From a checkpoint of a small mixture-of-experts model trained on Wikipedia: width 224.
Below are experts of layer 5 (counted from 0) of a mixture-of-experts language model. Rows are named router (the router's row for the expert), gate (a neuron's input weights, with its number), up (a neuron's input weights, with its number), down (a neuron's output weights, with its number) and show model dimensions 0-223. Each number is 200 + 30 x the weight over its row's rms, rounded and kept within 0 to 999.
Before each expert's rows: "comes after" lists some tokens at least twice as common just before its tokens as in all text. This comes from a sample of Wikipedia text that the model never trained on. Tokens count by the router's weight.

# expert 15
comes after: " of", " in", " to", " for", " with", " as"
router,121,235,199,229,183,203,207,177,175,253,177,143,204,186,197,206,235,276,230,249,251,137,225,217,151,212,215,236,177,180,210,228,225,205,182,205,175,168,207,154,219,191,196,184,219,228,182,192,227,215,215,170,241,190,238,237,189,126,149,194,241,228,192,246,218,224,200,161,199,170,226,219,186,175,161,274,230,225,230,154,198,177,247,217,225,171,186,189,192,196,169,199,172,251,185,219,198,243,176,184,205,168,181,192,174,197,164,159,203,147,223,178,201,211,167,225,247,177,200,218,174,232,170,186,223,220,177,208,227,188,244,155,172,228,154,185,181,153,184,227,192,195,214,186,233,162,158,166,196,256,211,223,213,222,219,160,205,219,155,150,159,232,218,197,152,226,217,219,188,191,250,223,255,193,237,261,206,250,141,228,237,227,180,186,222,215,228,150,182,229,189,181,203,165,235,205,250,200,227,187,212,204,176,219,194,246,214,182,191,215,176,197,165,174,148,231,167,191,197,187,235,265,203,158
gate4,217,254,176,235,215,186,196,253,196,129,207,188,183,233,219,208,224,191,208,200,192,188,213,192,229,190,213,204,185,179,197,196,206,183,180,209,270,231,185,190,156,190,134,237,212,208,202,197,183,216,174,175,219,202,213,229,216,205,236,178,283,169,227,201,194,186,245,206,210,237,208,170,201,206,133,207,221,164,253,177,234,199,247,231,206,182,221,233,247,211,193,195,234,227,198,193,234,199,188,241,182,137,136,197,206,205,294,213,177,246,214,209,249,206,191,177,157,161,205,200,168,222,177,238,194,133,191,230,238,213,177,222,179,200,187,198,180,210,170,205,170,205,208,183,201,197,199,183,220,208,205,256,199,266,208,191,191,252,197,186,234,150,151,177,165,249,183,229,196,198,267,206,212,189,185,192,254,132,176,215,216,186,195,213,192,187,217,152,217,105,191,147,211,216,165,120,211,193,170,150,237,194,132,183,216,211,156,205,159,161,167,199,211,185,252,239,184,195,197,169,208,177,169,169
up4,144,231,184,212,216,170,235,240,152,209,144,159,227,198,193,170,224,248,213,221,266,233,225,162,223,164,248,200,224,228,213,198,194,203,230,227,249,191,221,167,197,219,221,184,185,171,229,225,198,239,198,204,134,228,244,255,211,196,172,218,208,180,217,223,161,196,242,185,255,213,231,182,181,164,161,234,212,210,209,177,216,236,200,199,209,160,210,187,253,225,213,220,215,185,237,155,205,195,216,212,163,204,186,163,173,178,233,209,220,217,136,209,254,183,185,255,170,202,181,183,201,228,163,198,218,159,210,164,273,199,195,199,209,175,171,200,209,213,223,211,237,185,231,239,174,236,212,161,174,181,210,197,153,186,218,206,240,193,180,205,205,158,176,172,176,220,193,226,246,165,131,203,247,203,122,240,217,150,175,185,200,150,160,225,200,194,204,119,171,147,228,157,236,234,228,200,200,208,212,227,128,216,144,184,162,210,204,186,202,147,206,155,197,188,160,241,231,219,221,212,231,204,174,146
down4,179,198,144,215,165,181,185,237,199,197,180,253,181,208,183,188,230,203,201,192,194,248,240,205,203,193,185,266,148,195,211,161,247,220,218,139,192,242,142,209,195,258,253,247,230,179,160,197,164,167,187,204,165,206,143,159,234,226,245,212,204,166,154,201,228,201,162,212,182,238,174,200,200,175,202,144,216,180,199,212,212,217,152,148,201,149,327,170,178,214,232,206,222,243,198,192,188,204,173,251,174,188,151,222,213,216,168,219,202,232,192,185,185,282,220,166,224,155,229,170,164,158,175,215,202,217,204,182,215,193,167,215,200,243,183,198,215,224,204,190,183,244,205,196,213,179,269,223,182,181,167,219,248,222,133,235,142,222,215,208,146,227,188,192,250,154,172,213,192,202,216,220,241,222,189,187,198,212,143,146,189,256,213,199,163,193,207,201,205,176,219,210,200,217,203,175,187,259,238,192,195,197,234,193,215,184,159,250,218,187,213,188,203,183,191,179,222,202,246,181,170,185,222,188

# expert 7
comes after: " the", " The", " a", "The", " his", "'s"
router,194,175,164,191,191,214,152,207,167,203,172,155,236,259,232,219,247,215,143,165,196,194,240,212,191,157,215,205,212,210,221,162,186,202,207,187,162,205,169,170,188,248,208,174,173,180,164,163,109,139,192,204,197,212,208,234,259,184,212,201,215,183,180,234,198,203,192,295,205,215,202,230,137,209,230,238,216,165,142,235,191,196,163,207,160,197,199,191,260,191,194,191,188,205,189,200,201,169,192,212,152,161,172,191,210,217,164,169,179,139,271,192,209,218,229,195,238,195,224,237,247,220,199,237,233,226,207,168,253,219,242,197,177,189,227,231,161,190,225,149,187,218,175,248,248,168,211,217,174,232,183,215,225,197,196,192,185,243,191,148,221,203,155,191,231,194,203,206,186,251,184,163,190,211,187,246,226,154,211,230,208,215,201,174,188,152,264,240,187,200,260,143,221,127,223,196,193,192,189,177,214,215,234,267,234,150,164,194,170,197,190,168,196,192,234,179,215,247,209,237,191,227,184,188
gate4,236,186,212,219,227,209,237,185,228,201,234,191,197,182,226,210,205,183,187,242,160,210,211,178,200,292,176,234,217,145,223,120,178,175,224,139,176,186,203,238,205,215,223,228,204,172,147,197,228,208,161,165,184,211,148,154,271,190,263,212,190,249,174,153,214,196,211,176,188,196,234,188,227,144,178,229,186,177,239,157,220,207,184,197,227,217,236,165,247,201,126,129,165,203,148,182,182,198,196,193,177,179,197,241,215,177,203,162,188,182,140,195,199,189,252,247,212,263,190,197,215,184,174,240,156,209,165,213,163,188,236,278,242,256,158,215,255,202,215,230,231,217,186,167,223,201,220,170,201,187,178,202,176,210,123,208,198,199,269,211,175,266,219,209,204,199,188,187,161,211,209,195,205,245,186,168,191,232,196,204,189,161,214,177,219,206,215,248,249,181,166,197,220,140,235,148,185,211,187,190,196,211,200,167,208,204,193,171,225,196,208,218,198,218,243,198,205,186,154,224,185,196,218,181
up4,220,202,181,197,214,158,223,234,180,214,186,185,199,202,219,174,217,190,192,175,227,231,192,257,186,259,182,204,166,219,194,138,177,208,198,197,162,197,230,151,173,191,218,173,236,236,155,175,224,195,164,192,213,252,159,173,216,215,226,157,202,167,177,217,147,214,221,164,183,177,248,242,208,227,220,218,217,168,222,155,190,245,197,199,173,218,210,184,204,191,162,200,220,206,189,247,225,226,175,197,173,95,194,201,239,117,181,184,189,227,196,254,190,191,194,216,222,237,204,167,181,197,147,210,186,205,204,196,160,162,202,251,222,276,217,231,192,217,175,218,144,192,216,184,208,234,178,230,139,194,191,237,204,206,233,190,199,228,231,209,188,173,173,188,157,221,154,252,163,227,198,192,184,172,157,202,210,238,205,214,174,161,181,217,172,199,207,272,182,206,130,232,164,258,239,148,195,180,215,148,200,230,181,141,240,250,195,269,191,232,209,201,240,243,247,234,183,192,181,187,144,216,202,183
down4,220,189,248,228,232,197,215,187,151,209,247,233,200,212,214,180,207,192,236,200,199,166,239,168,174,232,161,195,184,173,189,261,144,213,220,205,218,206,226,197,183,205,244,219,177,202,150,186,190,219,172,170,239,172,182,196,152,178,235,242,231,165,127,211,250,183,258,210,200,171,250,187,186,176,189,229,169,150,236,213,230,170,227,183,135,157,226,174,196,252,180,197,176,154,205,198,211,182,188,175,227,208,159,203,247,140,191,202,194,237,226,161,210,199,175,272,150,177,156,209,203,223,272,243,214,205,162,227,214,195,211,215,175,236,182,194,244,230,198,232,202,211,182,230,196,199,167,167,231,194,234,219,255,242,181,189,195,188,246,228,151,130,180,191,211,193,171,215,163,239,177,181,198,218,225,206,170,157,168,239,183,202,187,241,192,211,176,214,202,217,179,254,186,159,194,222,268,150,232,164,155,185,229,217,241,197,202,265,165,139,211,171,208,203,155,164,194,186,233,212,161,230,204,210

# expert 8
comes after: " ", ".", "–", " (", "-", ":"
router,203,186,189,209,218,180,223,182,202,194,177,185,227,187,188,217,199,157,162,173,194,248,242,179,202,194,195,125,180,234,237,189,135,209,196,266,222,217,157,244,228,200,155,135,186,157,162,158,184,205,177,227,199,188,211,215,135,184,212,211,242,202,223,178,183,155,212,253,218,201,156,213,187,191,203,212,191,175,195,180,228,212,219,197,216,185,218,236,138,231,237,202,204,229,182,204,244,209,250,154,237,175,255,215,189,206,164,220,244,219,182,221,212,208,207,174,161,188,159,207,193,277,230,197,165,253,163,237,198,200,213,214,183,204,143,236,250,225,217,233,141,218,222,232,170,219,208,221,232,171,209,236,200,202,188,258,179,204,214,211,190,205,213,159,248,190,196,90,227,193,213,221,203,249,198,231,140,269,158,172,216,210,172,212,229,231,166,177,199,156,201,220,241,219,221,231,211,186,221,246,201,258,195,217,183,220,169,238,230,185,190,209,133,157,233,247,191,186,190,208,189,182,238,187
gate4,239,231,169,194,223,184,179,232,209,195,171,212,256,211,219,187,148,255,202,138,196,224,229,175,149,224,169,199,208,239,209,156,218,155,175,224,226,239,171,201,261,199,214,238,164,155,226,197,179,175,175,263,182,213,212,146,225,223,225,244,156,203,200,202,177,171,235,169,176,186,207,213,164,155,147,222,193,171,207,194,208,205,207,251,232,221,233,231,171,200,163,169,185,181,214,178,217,166,159,228,199,193,191,217,206,153,170,198,216,192,233,187,160,169,147,233,208,159,221,220,176,170,228,194,163,209,237,215,162,164,190,160,184,210,254,207,200,204,173,217,156,224,165,192,226,229,141,195,232,213,244,211,226,193,251,242,144,166,188,216,184,253,193,180,184,198,179,182,277,200,188,182,268,166,215,187,174,171,192,205,186,202,236,285,212,191,196,240,177,198,196,198,196,268,165,184,210,171,225,263,270,273,211,218,197,178,174,182,188,220,157,194,216,220,202,204,221,219,236,168,163,162,203,173
up4,210,249,219,185,141,182,204,144,241,157,163,210,197,150,263,252,192,246,232,238,156,192,170,185,214,208,181,164,238,146,194,227,223,221,210,193,179,164,215,200,201,197,195,192,171,208,156,208,204,195,140,199,195,178,211,211,277,152,209,186,196,170,198,231,181,194,205,174,201,166,192,168,144,174,188,244,154,203,158,225,156,187,173,165,200,212,169,228,222,230,187,167,204,167,207,198,232,241,231,194,232,171,187,152,186,205,213,189,236,171,209,210,200,221,194,276,186,218,232,189,224,202,196,200,226,220,159,204,190,215,215,243,161,197,236,184,207,167,203,180,197,162,201,204,260,176,148,266,193,230,225,190,212,191,196,257,235,241,200,230,193,230,168,211,215,195,247,197,248,185,228,182,151,229,191,209,205,230,219,139,180,211,177,213,216,207,231,190,192,175,167,208,180,184,158,279,132,216,245,304,236,237,207,194,192,191,182,213,179,224,236,211,257,187,149,199,239,208,211,179,158,148,200,159
down4,179,217,229,178,214,215,184,180,232,185,203,259,209,151,252,188,196,203,160,201,201,218,223,162,222,215,227,194,235,193,242,263,197,195,159,148,174,153,255,199,214,266,195,219,108,162,197,263,166,204,182,213,176,170,173,188,209,157,208,192,244,223,208,226,192,243,203,171,166,214,261,244,192,166,231,236,245,255,192,219,160,174,168,141,221,210,151,212,194,181,219,159,214,228,220,199,168,215,171,182,197,182,191,194,183,202,222,193,203,179,144,210,226,198,143,200,203,176,216,238,205,221,219,228,213,243,253,152,232,236,203,198,239,227,218,181,225,198,248,177,189,173,193,211,208,183,194,177,214,222,219,234,286,206,208,160,207,203,208,191,149,182,148,156,248,200,230,252,172,203,179,201,159,273,165,219,200,161,186,229,167,198,183,205,229,278,175,195,222,193,181,167,187,174,189,222,173,180,217,185,183,164,211,235,143,176,218,226,187,196,184,189,241,207,251,187,207,167,183,151,193,171,155,163

# expert 13
comes after: " |", "\n", "|", ":", ";", " in"
router,189,167,192,254,235,208,152,177,166,244,205,183,214,207,200,207,203,199,193,165,185,195,192,232,202,163,209,175,246,231,189,197,202,181,152,215,202,212,166,226,193,198,232,117,197,169,176,146,195,197,177,150,226,191,164,192,208,220,230,213,185,200,240,191,230,170,178,223,261,234,208,191,161,230,199,225,192,189,173,182,225,192,252,126,190,158,214,153,193,180,241,230,192,170,272,238,182,247,245,151,262,192,190,207,251,240,214,238,217,208,202,177,176,183,177,254,135,163,220,205,169,170,231,170,190,178,188,242,154,204,175,234,207,209,177,241,216,222,196,257,177,238,239,224,138,188,166,220,220,174,180,172,183,226,229,178,205,159,173,171,208,175,169,205,222,196,174,152,233,176,161,199,244,149,215,175,153,254,229,202,200,227,201,205,210,232,174,146,203,196,204,203,208,240,233,205,199,244,195,192,189,224,244,207,220,205,229,186,235,161,240,203,174,200,229,130,224,260,189,176,230,254,194,262
gate4,149,157,226,231,218,209,166,175,163,195,198,239,168,177,177,162,212,165,186,261,185,180,171,190,192,184,214,223,149,177,149,229,189,201,221,169,196,219,209,144,178,203,202,220,183,159,196,198,192,251,170,255,233,172,222,194,254,209,251,143,188,199,210,177,244,201,234,180,168,227,230,176,181,234,146,182,209,192,161,219,168,180,161,204,225,246,237,201,171,204,196,191,164,188,230,187,212,207,258,221,165,176,207,216,240,222,212,204,180,191,163,212,245,162,216,216,231,195,215,168,217,208,242,188,206,222,193,153,221,161,242,179,249,227,223,257,165,193,192,190,199,124,173,151,227,181,165,168,154,150,201,225,201,237,170,231,175,268,242,204,203,189,193,226,209,153,167,196,225,185,194,235,177,194,144,182,202,186,216,225,202,151,185,253,193,168,205,242,173,207,209,260,193,120,201,199,222,217,205,171,190,207,195,212,243,155,200,190,298,207,187,235,231,174,247,194,211,250,228,179,216,229,258,213
up4,186,170,235,269,211,185,178,174,200,209,127,201,179,223,156,265,154,173,204,163,179,208,217,175,195,231,181,157,180,167,192,228,211,167,193,184,184,179,189,224,209,174,195,252,201,187,238,174,199,198,164,218,234,235,206,195,256,250,198,238,279,224,206,182,221,213,172,176,189,161,233,197,183,236,205,191,169,221,189,221,194,233,172,228,239,238,263,241,190,225,180,279,171,208,187,202,232,129,178,215,203,196,225,149,156,215,208,241,162,160,240,215,228,149,190,189,194,150,208,152,178,163,183,238,236,174,186,221,190,172,193,215,249,202,158,225,225,199,227,212,179,148,202,193,220,200,168,249,207,168,218,201,207,203,197,207,136,178,201,182,202,188,159,248,175,183,174,210,223,204,200,224,188,219,240,177,215,175,186,227,191,189,247,204,222,239,188,226,194,200,184,207,136,174,180,238,160,273,209,213,186,194,176,245,279,188,197,229,152,194,246,214,180,141,233,228,150,200,215,134,220,169,200,190
down4,189,127,192,194,228,189,203,136,201,211,157,184,190,201,229,183,202,217,213,158,149,194,189,159,170,218,187,239,150,206,194,187,215,173,185,222,231,228,231,209,191,200,170,215,241,212,156,192,181,230,216,234,258,237,131,223,203,185,177,185,211,210,220,209,247,157,183,223,163,148,237,180,143,165,211,167,182,192,211,210,239,240,239,239,165,150,258,217,196,258,243,203,250,132,174,220,180,208,230,166,180,228,188,223,151,224,186,202,211,180,212,236,192,239,217,203,222,146,188,162,176,203,245,179,198,183,215,264,197,236,253,237,162,174,208,201,193,198,195,229,219,199,197,186,174,195,207,191,226,202,215,190,237,188,216,130,182,187,182,163,233,224,174,210,189,214,190,243,203,212,203,217,155,259,152,200,220,243,184,155,178,256,231,192,262,205,203,194,231,145,209,239,164,170,248,207,239,174,233,212,200,172,187,228,223,210,201,206,124,197,239,257,182,183,166,177,203,186,193,144,239,144,182,212

# expert 9
comes after: " |\n", "\n", "\n\n", ")\n", ".\n", ")\n\n"
router,234,183,199,179,198,225,222,146,157,196,240,202,221,181,183,180,223,208,169,182,209,187,187,178,192,258,186,195,181,249,214,237,227,174,175,232,199,154,203,151,180,239,178,173,144,165,184,182,202,191,208,157,221,239,201,229,223,196,254,276,204,227,197,170,201,186,222,134,169,184,162,210,195,194,157,238,190,212,186,207,175,213,199,241,177,235,206,218,192,212,205,196,182,243,221,236,182,206,180,187,224,204,220,207,178,201,213,141,185,225,274,217,170,205,205,229,189,214,216,173,220,236,158,224,167,164,196,158,195,206,199,229,159,260,198,193,196,224,168,172,147,197,179,247,217,175,199,135,203,230,199,228,128,246,216,206,201,192,145,220,270,170,174,189,199,252,162,315,192,189,169,188,190,188,177,219,237,207,233,218,210,230,144,214,186,165,209,193,153,179,170,196,188,250,216,203,204,183,201,170,200,202,205,179,163,176,162,174,146,254,215,228,222,225,246,161,189,144,227,139,247,185,249,219
gate4,170,225,187,236,241,155,202,202,197,177,167,162,230,214,211,175,218,210,199,189,152,185,202,182,195,209,201,233,192,235,244,162,220,238,203,223,207,223,140,156,244,209,170,186,176,188,253,167,177,238,211,191,177,226,192,185,247,206,195,194,184,195,185,240,163,156,150,192,238,225,226,187,201,184,165,242,182,192,205,244,169,202,195,148,214,148,201,207,206,192,155,263,178,245,205,194,152,245,198,264,163,213,174,191,215,195,177,196,210,126,201,185,164,226,140,206,221,194,220,161,160,202,207,260,207,236,196,218,164,124,189,227,224,263,222,286,249,211,207,195,163,198,203,181,219,193,152,170,216,222,173,195,202,213,161,232,146,185,245,178,210,137,196,167,239,236,184,198,207,206,229,219,194,241,269,191,235,233,162,184,202,199,181,180,235,172,229,210,188,243,170,216,242,221,229,212,208,163,185,196,200,165,210,254,164,259,195,217,158,216,170,148,169,211,231,203,135,231,208,180,190,220,188,229
up4,191,189,173,188,218,185,224,227,219,168,183,113,196,133,205,243,217,249,221,166,209,196,170,168,176,178,216,207,212,204,186,243,260,163,166,221,184,206,143,190,187,205,218,214,253,208,173,200,172,200,229,165,180,177,189,195,195,192,208,216,213,151,188,184,150,206,145,175,197,238,314,260,166,212,202,223,165,186,200,141,203,166,189,171,199,180,193,155,167,238,211,209,247,141,178,183,201,263,156,209,187,261,214,210,173,222,196,229,199,152,201,246,178,179,221,192,173,223,246,206,195,197,206,169,228,195,220,177,250,247,206,173,208,232,170,212,202,203,189,209,186,182,242,219,188,142,256,193,214,132,178,200,179,189,228,204,240,198,198,201,233,238,207,203,202,189,168,164,185,171,206,212,195,235,157,207,251,165,205,176,224,193,305,182,244,210,195,170,213,233,206,221,154,179,182,235,228,230,194,203,189,196,243,217,206,192,221,207,225,188,228,197,238,258,197,146,269,194,163,219,185,187,201,237
down4,228,199,208,178,211,208,188,217,185,213,219,223,213,219,189,156,212,218,209,228,199,234,220,215,216,198,190,209,218,200,220,145,209,254,201,236,201,205,160,183,261,182,140,215,184,166,219,191,172,245,207,210,209,197,179,213,231,190,195,128,165,196,201,182,198,229,214,145,175,214,136,181,196,195,199,217,193,191,204,198,207,221,241,205,189,231,210,251,227,234,214,188,220,260,213,165,188,167,277,229,205,203,255,224,234,227,208,190,162,216,200,186,244,261,171,259,245,139,211,158,197,173,201,274,167,242,163,214,234,143,152,218,206,207,233,224,235,220,169,204,183,176,204,186,206,189,207,223,207,257,136,197,183,221,217,205,189,199,195,169,72,179,147,181,187,222,209,110,168,216,195,172,180,249,247,184,188,207,164,169,145,179,207,197,147,178,199,177,149,223,178,196,223,210,206,145,186,200,159,195,199,188,183,190,196,247,229,182,209,232,180,202,191,141,248,200,219,161,194,219,242,174,196,219

# expert 14
comes after: " C", " L", " G", " H", " R", " W"
router,179,173,229,221,216,166,199,236,236,143,169,188,206,205,201,207,222,219,226,211,231,206,230,198,236,211,196,182,238,181,172,167,250,255,265,235,201,220,155,198,217,164,151,168,154,149,192,242,197,176,190,308,237,204,242,155,206,202,194,196,232,167,204,209,207,215,170,210,199,217,220,216,184,251,212,164,188,206,199,216,185,178,215,259,224,196,203,226,224,173,229,255,212,161,244,192,234,199,209,193,206,181,186,205,172,177,208,206,161,203,220,200,233,189,216,190,225,243,221,184,162,145,186,187,224,207,154,219,200,149,215,203,219,134,241,205,205,175,179,160,196,195,210,233,171,164,292,205,169,177,173,202,208,200,157,201,210,244,185,239,204,194,225,193,183,143,191,212,218,206,205,229,198,253,169,179,183,211,149,208,184,158,245,218,159,197,175,213,245,223,153,239,203,191,225,169,159,241,145,236,205,208,179,160,188,251,237,169,183,146,205,167,202,224,116,220,174,216,140,162,153,173,187,165
gate4,206,180,194,229,188,252,155,221,153,213,185,144,171,212,209,251,212,249,220,163,174,180,178,207,185,219,199,206,243,199,223,200,258,196,164,202,196,243,224,210,240,222,197,206,200,173,212,173,148,242,264,194,187,168,210,280,195,207,163,209,186,147,164,208,187,207,192,164,227,206,204,192,231,147,193,182,216,275,181,217,217,154,265,223,210,131,200,161,222,220,243,176,236,146,163,199,242,195,199,227,207,174,175,225,220,178,220,223,176,146,190,213,190,204,155,220,252,228,192,203,193,220,127,237,228,207,257,221,212,192,137,178,175,191,226,205,230,202,196,169,210,158,226,187,234,201,226,166,220,191,185,181,135,210,188,293,160,187,162,198,217,146,173,215,217,164,238,162,171,216,211,227,226,227,164,175,148,237,223,192,222,205,156,175,237,172,158,177,163,177,199,200,222,223,213,206,203,206,173,178,230,263,199,181,236,230,201,177,158,187,192,215,217,173,183,230,249,194,213,239,196,182,235,189
up4,223,187,178,233,237,172,201,219,198,182,229,209,221,197,207,239,220,150,191,217,170,202,202,171,215,181,229,194,129,186,209,182,216,268,211,199,201,188,190,180,189,194,228,247,204,191,192,190,166,167,204,214,155,216,182,176,249,217,195,226,172,222,186,127,128,181,227,213,176,141,139,234,187,245,208,207,155,167,187,150,157,260,198,199,165,176,195,220,182,194,121,203,221,133,217,194,229,230,225,211,188,234,122,177,193,225,200,153,199,233,191,181,247,228,202,202,216,187,207,194,234,182,236,237,236,205,187,215,166,240,226,177,190,227,224,172,179,259,208,176,226,192,194,226,241,214,230,248,214,213,232,170,215,152,194,190,239,205,188,212,173,178,213,204,223,187,188,244,163,178,152,289,138,214,213,275,215,192,214,186,174,186,179,174,193,220,161,141,178,224,229,194,223,240,180,170,182,247,190,215,214,169,196,267,222,199,241,163,233,191,220,213,199,164,224,198,154,184,211,254,161,204,229,245
down4,211,232,196,185,180,161,242,196,177,243,226,160,210,229,164,206,194,181,161,178,210,212,163,221,130,174,155,189,170,167,248,230,235,173,215,228,209,179,212,208,213,262,138,211,222,220,177,200,214,244,220,191,210,138,207,168,186,263,175,231,168,179,231,220,233,163,190,220,189,173,212,202,143,196,197,191,227,157,172,221,180,180,187,219,255,188,225,186,179,217,230,231,258,139,220,168,185,168,177,194,194,159,253,228,189,170,236,257,206,223,203,206,204,201,139,184,230,249,230,206,174,181,206,208,235,209,194,221,177,204,178,207,190,211,205,180,228,226,173,170,120,206,247,221,162,149,194,191,197,230,161,235,215,221,197,245,173,194,180,247,209,191,249,191,209,229,218,205,196,208,192,157,217,170,199,195,225,251,191,206,219,172,153,173,225,238,156,164,148,233,215,208,250,232,193,149,224,225,177,156,171,170,227,201,248,261,256,239,212,191,164,153,150,214,222,189,193,169,212,270,182,196,162,166